Below are experts of layer 5 (counted from 0) of a mixture-of-experts language model. Rows are named gate (a neuron's input weights, with its number), up (a neuron's input weights, with its number), down (a neuron's output weights, with its number) and show model dimensions 0-255. Each number is 128 + 32 x the weight over its row's rms, rounded and kept within 0 to 255. Numbers have three digits each.
Before each expert's rows: a language model's description of what the expert responds to. This comes from a sample of Wikipedia text that the model never trained on.

# expert 61
Slavic and foreign surnames. Pieces of Eastern European and other foreign surnames and place names, e.g. -ić, -ović, -kov, Záhlavová, Horvath.
gate0:119130059142129160186070080080140201187092176144194135117111122141153051139116132144141143057130175086169093113176145134173207163133146123149153109138132138141099124166090191098132120122154156185076114139119130113111078135086171072072165140163109114139144172127155108155106138089166120129119143137134145110130128106132075129099089140145121136098159138135186178119126129092076126105195130133143116155142167101125100156119117135129087122096094133157085190131062105191153108145156138056121128127167138175115082183165127147145124196212152145032148170158128151191110093085135152122149116161092143152153147164135092117094149101101090133150153115121182173105158127124155125128144150156136111147126165114097117157148073151135083078147101104084137118190056120097157150118169127
up0:151162120057164128123181120099127144108084106143132147104118138043076176097079124147164111108184157199109120138129162141219143118127100146116079126142115135181091093118151144130112169099146173118133144104098146189121142122074147158140174107102109185096125131187105103101122133152071101146112074115111115121157118174159128085094093103061114110093150112096116130142158094074068160088190139137102115071152153090092086135071119186130127154119106108106171154093098135088133138146142099142118169132183156127155104110126067114163126128108147145213066149145111095137155086161215132113087107130072138136111160092109100131113151113070120108061138097142124118155186129046165143071109136147168125123155155114120125122183151171179135094161117127117129174136176115182164089110153164
down0:168133118103153145097154107088152148109142141111138146102093072188099167137124119131150141240187090114088098156188164125128115089112164140111173095158096063120175124062136060151132123101174104073039077134102108124084121122139154153085143091078091091146091120133104167132125111140102171144144160038099065151103134099123135125128180200158160139148137186129090105100176135129135047103102133163119143120140032098073107093144165125119132128114158074168160118112119104094107153159086136130153149110095113158157134131152120176094119137093089155123068118143135142109174113157133146110148139083090099162124143100123151118135112181166168097108121140063151121133174095188103103101140151124064145142117135209111147127159101173150181154100117093172107139150116148129098172134135131
gate1:113126104081146093120141103179124135128169110092144147080128163159081201136120156136151100135103151137118159162144127099123136166082189150163168161116194143119112148098143144100134166183130146157159131077132113134184115093146095072081137109174135180198117121122081114131165109189113104124122155181121129079133176154122138181186153123111118109097118152141127128141104068126108159105123041100133171204149093145134144157115160092151176126061157148083131142096149116099109152033120128135098079175146103146106156165064091080170105078059150144073181141137094106144110072127125075132131162163128139140135156095140159172136111055064117116133055126154188175164150156120148149142096142201125154097110144128116116098120110133149131147124060174095124149130126128164136163114060131
up1:152129171126083099065113165045112114175147153122221190095109120097107123120084110162162101135159116118146136124161159106144152109121117085168167102117163126132098161090156095128160133123122121162109110153059193125080121127146161104139147104110102089124168132140188144137084129140082142122103065142131077135120090134097215103151132147192163102096130134142133042176083169120138103083170139117138120128117109150143101071152194117100085105164161089159109093084137111127179096125111170115076175111074082118086109126125118176089113142141086090158158139166069125115142109145147097141143084139094133170151119097126067142119112127116166143111162152207030148106079143095080100188134132125131150152117086123095108154159198133058100178090115073133156153146120111140115159120125136
down1:110112063067135095113072143104131108111099120130151080130112120110106149139150133135150152118126035057110150133129075142136134157175147132153164141084079124078125171096154141193094072133124223134160179113177092149183136139159131107136134099186130114100087141158096161129159141101206144102118123109140128105146113160153098105122110157120125090137096191097139132116099131125080140202161133130148127087120136136128189113136094179140101120134136089140153092168109112141067162107134104122133105056108166127179078082145119108116088174125057137042138161091082162157139151082143105139120164095143075118139119138141095112122116076104091092149093078051164138065118131099071115184129094148143150098131163136141111038108171113129124146207161098129160146124159093167081117143127107

# expert 57
Central European name pieces. Pieces of German, Slavic and Hungarian names, such as Sch-we-izer, -ski, -ović, von, Chemn-itz, often after Sch or umlauts.
gate0:124076141118154121161184096141024092155142110151113134154125142107183127122112113130137067129166163158106121161125201155102166112153162067116131137050181106158158150116169131093143102081124093135116102121107151153164141144138143106058164162185174072133112171134072104133127191157162128152117097106070106083074130183134150086088145100173106116126132153089132182055101126128121107110109086165141146134145106089188154104154146145179105106133108145158171170150166086091055150185174207124123109094098144085134155132137156124101142072082178158084077092120104168120110134120101147118104150179103131123109091120106148117152213139129119133101177119137109175175139109099127106138075150128157139153101147174164100141148124128124088156095119108107057130104186157166136117185119097
up0:134094150153145161122100147115121151110139081110143162140140064115079118137129116127189155131151117164141118161116199158118085106077089101146083128089122086131117125126159161121099128096103098128145144176054126149145130141229145149122206188149076108163132188161124126124158159099140110152114143147132095121107071133125172103067147124158159114131174180113185084067116116179127158137128111155150131065106086054142104113154178121084140093183147157167152139090132175126128102116164143141087165131148149101072161113141151067142116138135130174153091157100051105142147082107128164119146175197092181098180115049090123153163171114154134164057144137139145140115128141164133131129107127136145142126118149136189167154128216118065174082070161087129089132142167114085140139165124121
down0:080131163118089142111158122164124186138111154129134113128130128134154186177134087146160023138114185172058147145117165114146146122138172138158109126139146134182175112129101141152138130121124131136147097205145197135090104137126129166108170154144137130094112193143117066096107138149171166156094175122088088100138116109079164136101086131113143142103174191176128169074130121131102148126092115141193115074152128156132124141079202161097131122155134123160123108135215145107121138174125183056083171188118129064143115095132163174072134156148171090126153086167149135129121133121117111177112126142135183109214119136101128156127116114096172110114077120165128129120076141176094138150129112062109113093120142121173152096182057150122131123085193049116113117181145146112171138140160153
gate1:142127132115064086127193158111165156131148113157133089151123124124117112173094114140044127157136156151117104130077091168113146183129113144054171112149146081115137052113179144157138138162100151186146127188029157157112137136075094181094157131113114180138108128167144120128102172163160166153124092173147130157151133174105117170142139087128118123169098111163151155139206166110150105114085116085116158116118156104154174118113149085046110182102126085127099147095142155174176129109184117138094179104139159149157096134140132112167162117152145149135172124101115174088132140150179109121155182137103100118098111205109141107118056127133155054119156138171155178130135128056202095142116133145186124141169103173132085168105109182051123130172132126091157138115071148102130126125136124
up1:182129149134178052119125098167092158045184157139122105112125100131135159125099140114171127115086125149098106157103064119152078168173195092189151168127120134117149126100090104164122134167155089089130100122141174117120113102156115138157108115150115105091166101095136108143080136079118156123118194070146129113108073094182156098125123149128140054110160111099081174224134146110093100123086156080080147166067136127157146123152105159131105115159115105156164150179207084097140136164159168118082169196130093152158053120104095111119095102094059151116125091149144100096165125130156180182154120163124134117190144129179152186129118151177149164110109162103123163150133128079159181116113101121085147127076102111116112135133159113125120086146152077126147102111145184180097094145085161
down1:142164132146092096155141133154071133149106143109123129177105096113168107084136140173071145083108126079083117148147077160122149133183144162132110166114069125149067163162133085116133163121143158160074126070108201164158096123099049110151138096163151113092091119096164181116111124123083113112158094154163175178202129103104134103124163123127125089162148134094129135106195073160202109146144140171128147115131105113147179133067058189145113113118162102166112160169141165128150167130107123139137065073124145114135091186124161092137129166125142165135219106111108167150179092178142141165141108141140151124141168132157166111135127111075106151115187142157145074147160155135172149128160122041126158071065103153177112098117157109110146145182138111104156130083085195141086147123112109

# expert 36
Wiki section headings. Closing == or === heading markers after section titles like Television, Career, Military, plus dashes and brackets in credit lists and tables.
gate1:080073133173168176127143106053205157127114163101087079171079106094128173129099113089138131158135136127097123067044141105120090101124124151140119152111118069177137073067205099180118169096136121153117109079125140131148119196124144165127151094159093114129136107131124127138109128048057165111131160118102083160119092113108126156101134130132121098146121134152122143089099080121150065088148142129126114124139097123145144114211185102095119146175140112128100162204095139089139098175161079152142088124060146122080172120127130174107125168133150128130142109142113141135145151169136098078117135132067185078145160140084132099088123175140174184087206143155201152122112099088097128111144136099110123147176155083099150104172116188124113155182121069111124176122142098140100130127163112
up1:104127157110150142107142082097172167142125142098089076175054096066135132165061068142132132106143141091095115111110114116150138114130126124143143116077159135174127064091189150150123184137150151123099116137146098122124150174127134194092120101176110133136112145154135110094101157079065139118109114118116074189115080169156112152138157143120130070103150108121095144132116072146153139157169112092123141124127095114123152119190107147062139108130119114091073165196141109115155106162166094127104168149044121132125167121093081150126102140117162130145156059149107146110142158198157085082175116130010170122168162167072121065086074193113114149077205127143133143143135105073078162136135104135076107134125144132093134108154086164163128167171129090104107160115145088130089139131157070
down1:091136133125164158130168129131115107137113104168084139136136117142135123145123140128125111090146151185136119178158117130094159097129141171121115165114095143157081154127076141091116080163137084119127176112157142125111128094101101140143055115101169152125111079147122090106144190158208106153128119173132139086133175106186135087082159161124107121139119088054107136117143140082135066102207113117138130177129140129116154107104114137109120053132104121073204103142212117139114136125125138083135167110110143128139084146121096101104141117068147131079115140113183075121200100140049139122076128108140088153145116132162173151140088115072095100198114156111078117201112177086159127115168154073195115075136141110162153177135136096096143114136190175214025129112146122143140094143144088
gate2:150138173077167133136117136095162104164131160115079145174065139104141119052124158119106104114110127116147148094154132102111140175112113103065105080133119115174109114169134079138143129125132215166147133126163101141136143113155081118104113175089143133110083089160127084162122109170167089132079123063064107122106124157111107105159124146109129126120092081086112050090156137172179100108151092137152159062089129162125080115085119133123121176096149093149134144099101131112099103141080182057150105185086093155159156113129103166166125139109098132092133081109063115060188162223153147051128146106106167132144169101141083192127131091144125134144119116133147158198182112144099068121165118130124149133099110119074074145100133096167154143116151128063183175127185150094113152162107123
up2:085129168099126146126080098096156103147129108104098123106096156109106123083107119177147114125153123161169154089186113131152160169134121132109140035195119129109112120194140089123118131129133202166144115121165149156107101072140070160114094173134114153119120106124135104129151111205144083152119133113106138124114148127105089125129109152162102109094113084076086127101123143158172168093192126163163131065072135162094096111081137139148117181156123112190145138092088086105110074061090196085075118163117128108131203157200120102205122137138125138143143085088118146044188169188141139136126115126127140121169169146147094172136134070093119149115155103106121152192162122152148095067186152119091148069131106096098086106073127148158144133081160083109156170135159155110150128170089105
down2:125167147142108135126136101091076104130099154171115133159210152120093129110123149123132141184136118161135118126118109155086103083088166100112185113108139107166119083159122129162141102162099089086159085128159111132099138161112179158102102129056110124142113159087132089073117145144147129121130105098168121092132117138111136111161111174150147134146072169127092155138170108119062107087075164154070164114109146096146134160127211169108130198129193134140154165103110087109088132216188135132111101157143113149153110087112160130113212049135090094171108108107185117120186104165125134157141160071113108157103180167154143102072144059111145127101142129195114121118135155117098067153108166155081131092136124182102102101144174113131120064081091148152094160189132141141099178186160198

# expert 1
Line breaks, structure. Line breaks and paragraph breaks after headings, captions, table rows and list items, plus succession-box cells like Preceded by and Succeeded by.
gate1:122077185163109181139088044144045123088065130166135121136147172162141088114103134177174143151202101123124162078116133132119168119112122199100127173117078100124145168136085123134127126112102131181140196099151097091131096072144089123137139140066127107160121115083120117107119141164114157123137113128130133124106131111107144072153161053115131103150104123183129086126157127133090183103111185165104092206060146071146165122146099114170143156111129144132089198167143071099162125076103113095098140117156175070183121135063107117159148068133071135182111082118159123108129130140197109153114157097126115132174098072179140157132145121086098141125142081116138132092107122146140107111124153084126137121129122126170170128122157157069065103073110157125109121093108149223120167121126126
up1:202111111168191136131158171101102105090197121098104138129123141107133104142108159076088112103109126167119088131076119095130121150134124140095116118142178078099149112135128116131124126162132090139079072109047161136065129136136121119134127136135167110125137165130121113122110116123145133174117104116107132082152098148106069169121119083185155163105116155116084148108096104150151083134113115137095045137138077132119159109121097172095187089108091149046097119120085140182115164107171181197126116125178163124048141160211109092117167146112131166118132149145161132133135162110111167142114184152066136099133203148138088128057146173070054105174134154135147126135103132134141138189109099085148107132085161088045038163144128114154109117153158120100111144166133079190083138142160155
down1:119117123140184143134146149109134129145108106072176133122158105141107139112111138122094107062102142188122109175070128148122203162100157149140180106123140141052151110125055075138137129148103146140071063112120157119176160109174142126083153093131106165161138180133152140142134085134112108120110127177114130105200113093120079179148135097123132167169104109112031159137113139090152076173092064136122094117119097082131144106108140134125146094126145018167127185091111183131081151158152144145113126131149138128081101147094155099135166179100139121112118116064161081109127124090140061130106175110163090094108140185117100180150133104102112104127088149164122157122119194057104140156154151146109155073112150134082173177125086098140082149139160149066122088149103132188167113118196094
gate2:177175122082106085124142149135147196067139144161154094169104067166099126140097118087164145130212126095215143093169099173131122169166138146067121147126159146110062115112097143189091125140124150143205113117155159130094106105161147123056195142117077106100104087102128101091098141084123156134173122133102141095193110186119168112150138115132146117179198122128113122123151096133146104153170152206105126073159126154133087104159141174079105124100122175084135090162105116158142164100136140094116138063151072071109157127095123126104136159136148094090073120103080140136108096127111104161134110102181087140173158165124149139158072180113140150111127102164142070067071131133061107145182118100123080129150121131123146150105175095080145136096121140069136088109124148123182117145107138
up2:081116206100146091152106121156145136106119138133146118113143107120068114120055039071126134131114165138162115116163117115107118081112153154129097157024106130073134074157124145155123145107073140162143164089137128122058150140132134126088155075125137159115113144113092146114155086075081129145149118109111136158190153157146105117152128123162121117156083151145133068098142126155123090131109158100123129142121083127129157129127255087115087126157119074111144086084132128127106134101087074076136144103175075137155127067066184176123140130052107160112120098126127144114110169076137093096078133138094119135096109058153115118111123180130142141122111126128089115102105152075082116159201124192173104102059149145130195129109186123122093126146149160122170124120125112076182197138134119
down2:127112120094123155140157106161088057171147150127108102139099102117069135131163163130145134138131156114148149132128116154114161098160147151181172135135106136080135124116107123095185091120118101092081147097082120112175175117151111137110104089170173172141148082135105098144096109145107161104137074152122109167139133138128109138115144200116121107096124055069080104144153182070161121134147074185192106160139113171106130154152106167111134138150161093120065118180129087165115138135127146229137094148124181123162110160123150105124171126149147119098128116152166154155168096092113153117146201149136135159122108109157098137113082116113198151200137155115076123119160173114098093078180112096145144094097129126099093180102085133146155160109141173199092191072254153149117101153207150

# expert 59
Section heading markers. Wiki heading equals signs opening or closing section titles after blank lines, e.g. ==History==, ===Early history===, plus line breaks around them.
gate1:121039141106097092139163160156112172045143159133136124089085175199145189084094141172143132148094096115118118122105161142167118098169139174133118064149114129080132056170143096132124108091116141129152112132117156095142088065106125151151096148126051000144126172141139127066152135131108140174100177134131165125110155112071057134160127120117116077179104150086088177113120099132120094123103146161105073170103141123156224126140111124130124085092107123153141163118082103142090151135148154085088088147106077085118094144138073144105073088151113178170142115117091110091091099086123107129143164098112113088103130173134122145140114111123119133125130109175193116157144114121123109143088155159165151138208158150150111127171120150103078133140124091142149065142137162064111144167110117
up1:099033091084090117148151138188124169059160153152135092104092135197146175137055148150133109131110060135098127098133127095181119068166120125124141096136129143096147104185139126139128099097105127121123070144103139102127084117042173146156128144126045022150085140120186124094155121122118117165086160120139159099121161153093058120193131118112115092148124117089102152150106099124119103096093147160108040163075123111175176149146112130131085099076111125151108186136124160164113137115128162118096099156097094108104086132130095133102088064116125183158137132118095121117103108065149117137176173065105101097113131165100135145142101119121133154139137140148180187117134081125102117150082160122180116114204134166157111103124114133111091122119116116122130040124178165088159137163104137
down1:144119166133097117163152135136184169083104089113124182153144160093164157117094073118105077111091075143152073136135066132099167128215118120237100061122123138160150160126080171166158119115091161161169169185134196168067122118095181164175140145142155101103144165092172122151080132115167075092109129122099083136131142171140137098111120109045119080118131120081114113129135099135138125160128131155157115080175188096137099162131140125163123166213110176138108152173149165126167133160151143130170146125183179131099107158120144135117125115107118146111090082144103155089100101154122159169109130142165098178086095148135171120184125110180113167179186172091098161135103130092136145114098122125128091150121175102214166163112138176121101151134092113130152086141103128161111088131160122
gate2:078103139100144123104138113107143150138128152148118098115157164156042080123149132124125151086183111062141087076105137087076108083088176051104165125179162138179089119175189095071110143089153123106177125183120051125146112131125105151132077041113169226137135067108132139117204075141086175142134105116135118085139086128128109165159139147122138116106211140142066176142151132128116115130129142112128170134171120133122122111093131130173124187111073144116136128157127156100135098116145104073143149105102116153117054192143116183139136200135159104155161135156132116179138109097084146116135149187079101151113146130178148116095105052118138136122162116158064124137142140133100151172160129116159159148093117127147097132119143142134173157193132087114104162151154201130125150139148084
up2:130196141128139160182154101115093136117095112158129103179119080121149117212132177181134117137154137208125164079074131127182144171110103255134125162139097104134158101132084109166143078109149078125059129092074101129067123147135101118134153154102120044083147124142150076112109181145130150138092145118159178146149162153129140095122103110150148120136113135174202157123099169123079120091120133196171116145118116150097133142177054102122138093129183126120119144129096160078063124174097107118143118210161176085160142100087134084145140102151071140100164126159168101097117115180165149135138124095122128100138145126076136120146146173157173195144116118096164171102124179110163095140116145112133084167112126102156133115151153112088145100094146135203105131113099132095106086102128162
down2:168112124148192166143101113191129141076147128120094125092146117171103090157077147169092128171084075156107107121165222131125048140169114141143096145154130174146115102126150117150152160167114153184107157193106141150110118128151076098115131127171143157127118116141159113136129135067115186099111139127183149075070115092137095154097152136049144096118165119168154113086126165107106129158136180150150141090122137054103089139104140126140118162094086115079107083130138109120127079142138175151118166128188149167146145160129114135137104191073089129126137113123122153110067147116079075084139140128084118106205138116189109151139171035155088154122108143113074172059128126115109126178089166150128088119203139134139101163128091161115121125180137141145122159193138150151125194120061151

# expert 16
Name-initial word pieces. Early word pieces right after a capital letter or short prefix in proper names, such as Al|bert, I|b|agué, Ay|dın.
gate0:166083131160164108088047152128131171118120128121128105086090101112186114061158119171167148162099135050121162124159185110094111167187070165161115124142089105152092085218155095154119225105123136135097169136123120114121158124145110145117086175140076060152102141133095099095106180153133119152100141150181188128115130142116051066065121088131150161155125135074127093123156131184126159192131138150101131121068135158088144106112098144160154072063126105137128126166135075133093078137111142120100100126154095133113114116199117130058073105120138135096105136133126056150138115129101146120120200076087143138098151153153049171118121143098112111130116149163168141116140127157108170087139141122115164136166138125139134127149058125187164106070129093131132131091085130130124103164121100
up0:164128176134158091142173098128141127111177122190125164090096077118216180168137082156087113174154201128096138169083112181148112088165057160112114109134116133184154168156139084110102125141116106099208193158121156148110198111078139113093135107119143081133107127105139201102132127145163174140188147129184143149063135153164171122104157084187128187148116130091076077196149102185136127106119140113122152164156082121120132117111130119156109150136133128187077155115146075121088110127130143134130137165125101084119110101119139138077155109163082108139147171109080147126164140121203112146184174097090111087124072135152079102076177123078107116084119149188138091100130096105159087153140135122159079119156096157127141129131134135155135145107150129067096159098150121149144194100128159
down0:165092203105111163160113089131085128088173133063122108142134184159126090152145148129107160087182091122124166112120142127148120123183118103123119078133106148128140139072146101097129146154083193235127089100151066123108134189114106135154128143147117098120089139112181102106106115123142103134149173099113149155119117092065078078120096221136099127126101080140130147182150125164092170104139158137168142123084111111129169112137109158159176178107154156117160116035110115105105146112131173106090128084138132110101142194173086154118132138154215127121129080106133117160149142157083148115116127065131102171126193129082130125160127108109172150137149125119154151188134189117171133107112166187049153186170155135106127162153067066167093139126146139086118141176128099108120083088127088
gate1:130090143127093175129099103083136107140111097122160135128127138122143148147157154185140155140088109161111199088136088157150133178157107114122131180097139166029100126104119158091125084082138100151182192160119068091121111187129132097158119109125131111128067120061124100123182134080115108158110087168118137193164180099165081151119131110152143141118098132187145163174161153130132164112116104170105120130114102192115163193134114070148174118198200185145113135100091127175171142170154109175134144131120151129114109151152153141146105171144109090172148103118082175130152150214090157130198144131154152098127158136132109190113142068122155090127152147118124110119169190162111149094142122075101087108108135141107167154165110200087109112155142185073193129131134087091103118147174100
up1:109102102165090143157172130153142128099100138121099106135138124119155071107159088129210106126064128130085174084119155183086099156114119089169181112116129141186145129140124169118123057091144140082109134093128120102084092129142096072110159102131081119096156099139102137145151165125126128098113118143071130250150147130112144150134174109138122119146114116101154128133169165124153158148120118134149111111135150144111150092101071128043140146183163094177174118134076155138195115103219178101116107107159171106142120090164172100167148164109110144074087115159140118134157109191064102155132086169097142190127058099146140202136111185135143157136135071118162152110056126162101139126127129155107118155159129166105105114119127163168141117130119069150143026092115127113072114181106122
down1:129107141135096126146150099101139166166092153157119127097119065135126123159109103113061119180121079167168156090133112098132097136122130126139127124161182128148062121085090135100119093120153108117113051136099058042068140136111156088142169145130087150106131134141156149110130107139099115056137173104086149088109148112134076136081125138217085137154190169091131132204206107139132088164130137140174140142109103184126144146145154164136175177131133162165106141129111153147136127094163158152143148115128165154158141108166130127119032096121134163091145126149107088159109150169152170121123114175133140076092042117129083187115101179159133181129183161142102149159191178163154101163143143114120149076124167147084200134132101132090123128082098119085140147114155036163118097101117148

# expert 62
Table cell boundaries, films. Pipe closing header rows and cells in chart, election and film tables, citation parentheses, and film words like directed by.
gate0:114183127137102070097103160132154110101115134146146140112099125155131121123194152182131102162141133074121148090064167087121191121090096144123170169132109105195185087094107147107105098136133133145141169147168075130125150154126132121204130108132214105147151077149130105126148093091125126166116119172052065092146175128120137125123119151080053121117177139069122124130174139118096184111145131126138172126196093176128137148042100157131156150118121095155156097151100097126085174118087128094154173128100160105145090160126164103142128197146113092113169146106114158100181128113139166116163153131134124058108107113056204212167156101081121178163043112103146071181110149126147151081163147139159173145131092150136122154134098129123161159142125152092115097165108130112117137079152141
up0:159052124092123172157121070111119170150115110115130151119176142128120150096019106095125165091133129180078117188185130165136082131125146137151067104130120129083048208143149123170156133095127155122138111102114210162148129109147153124091155155125091131098118188120122132105087146160145090079166144094191183148058132122154094131119161095171214096134088116180090161091109090124166057132080118114127108145084169102122134111231090106159106152140116147082121157093134140129159083104128104160070097120164078138132151127111092148101103059112120124163124137156136083146092085132102068149111075091140102206138136117159071080119107136165124090100178143158128184091156124126120108141094104129101083109122150127123150095142126119143105117115138142160109149084137117102151113139134141
down0:100096143087167094090167167129077073153141146132145116078129067154097140092113116184143112170119126156116121072098123116072146145135182080143188154139088115234078146164160086118167114092147250135136122138118126162128155112143143178158142157137116179146120115079160105116159162143128120091149163152119131163148093138094108144161123119083151103125108145104136189153119166175113132085121103111142135118112127124136134146098064094142094126097156054071095116134131148200105140149153098123147135134154113088130015133148119148166089118089152132082115139133120144121147163089177099117109134147185130078087127152149105165159124090097143152172143111095120117134105087070140104156162143061123147135149082100106107104093084142157132153134123153138121088140234184091094156153197093
gate1:149089101156143136127071183112122138103142104148149157087186164117137131140077164129101135163141096186133135175114149085106116160146122149151085149081135128134171140142121115147083121127082082116106151192088142110143078062139133092132115166140122137187064115125107101086096160087112205103119137119116181124086140166179118175117150108135111117127136102088162123178093197136125112091084097104127099140078129071115143122155131138086178099131138141135150102073114147112095126169077114103110085152109135113115137151059135217153167151179120119105127089125091113079122069186139173119145164141154135109121165126097191033145197134125086149122146150118132079099103204120175158124167120147187118142115179148169131145123127101079191173088212119155159181089142094164110114096128153
up1:180171114134092133191123140169124191162082126094144109204137182121145145129158107110129152109155091100173151075132095171155127135134130121107128126159117126042068131143129156116101134176155046125163121071135122161172141114168139166171188137146152137142136154131153143148156130233133101138141111177140139139162154143167096113162082183151155137108141097177080107082168102116137129062088122164070155173156164137092184179124152129112109113067154173128092176148059143125141161057131095174088145105125133134097116154112134054098178162063110138123118182172121150166122125120145105126131192093084113088141091127096079115146067129106180102159134152133147100140165094136056223162105151088136148142108113137139147134113105116128115114138192159102130110151110141096119146123134121
down1:174126071167107135148029152159160101088093136113149130121166122120153090193132135126168105085143112147099127158142089097152156135111111148098193097140102144132140142135149178145135100160174158114095086140165125100170120118162077125102117133070105067166151116090112170108131103172226160179068123122130150109131130133109184211094152124166093180120121162104086168155116139138141231121119089092083154149071176158161108080129085129114129150141171155177141133133119071164134094141152160166114101143110147123163121132146163114150077166177106156152093110142149085170128161102128125145123176096114094101107134166151123188145135141146133102099115089151099131075117083098161086168119175122163138093120144057064179166213108122116111179092110149112103105137108128113184145158149172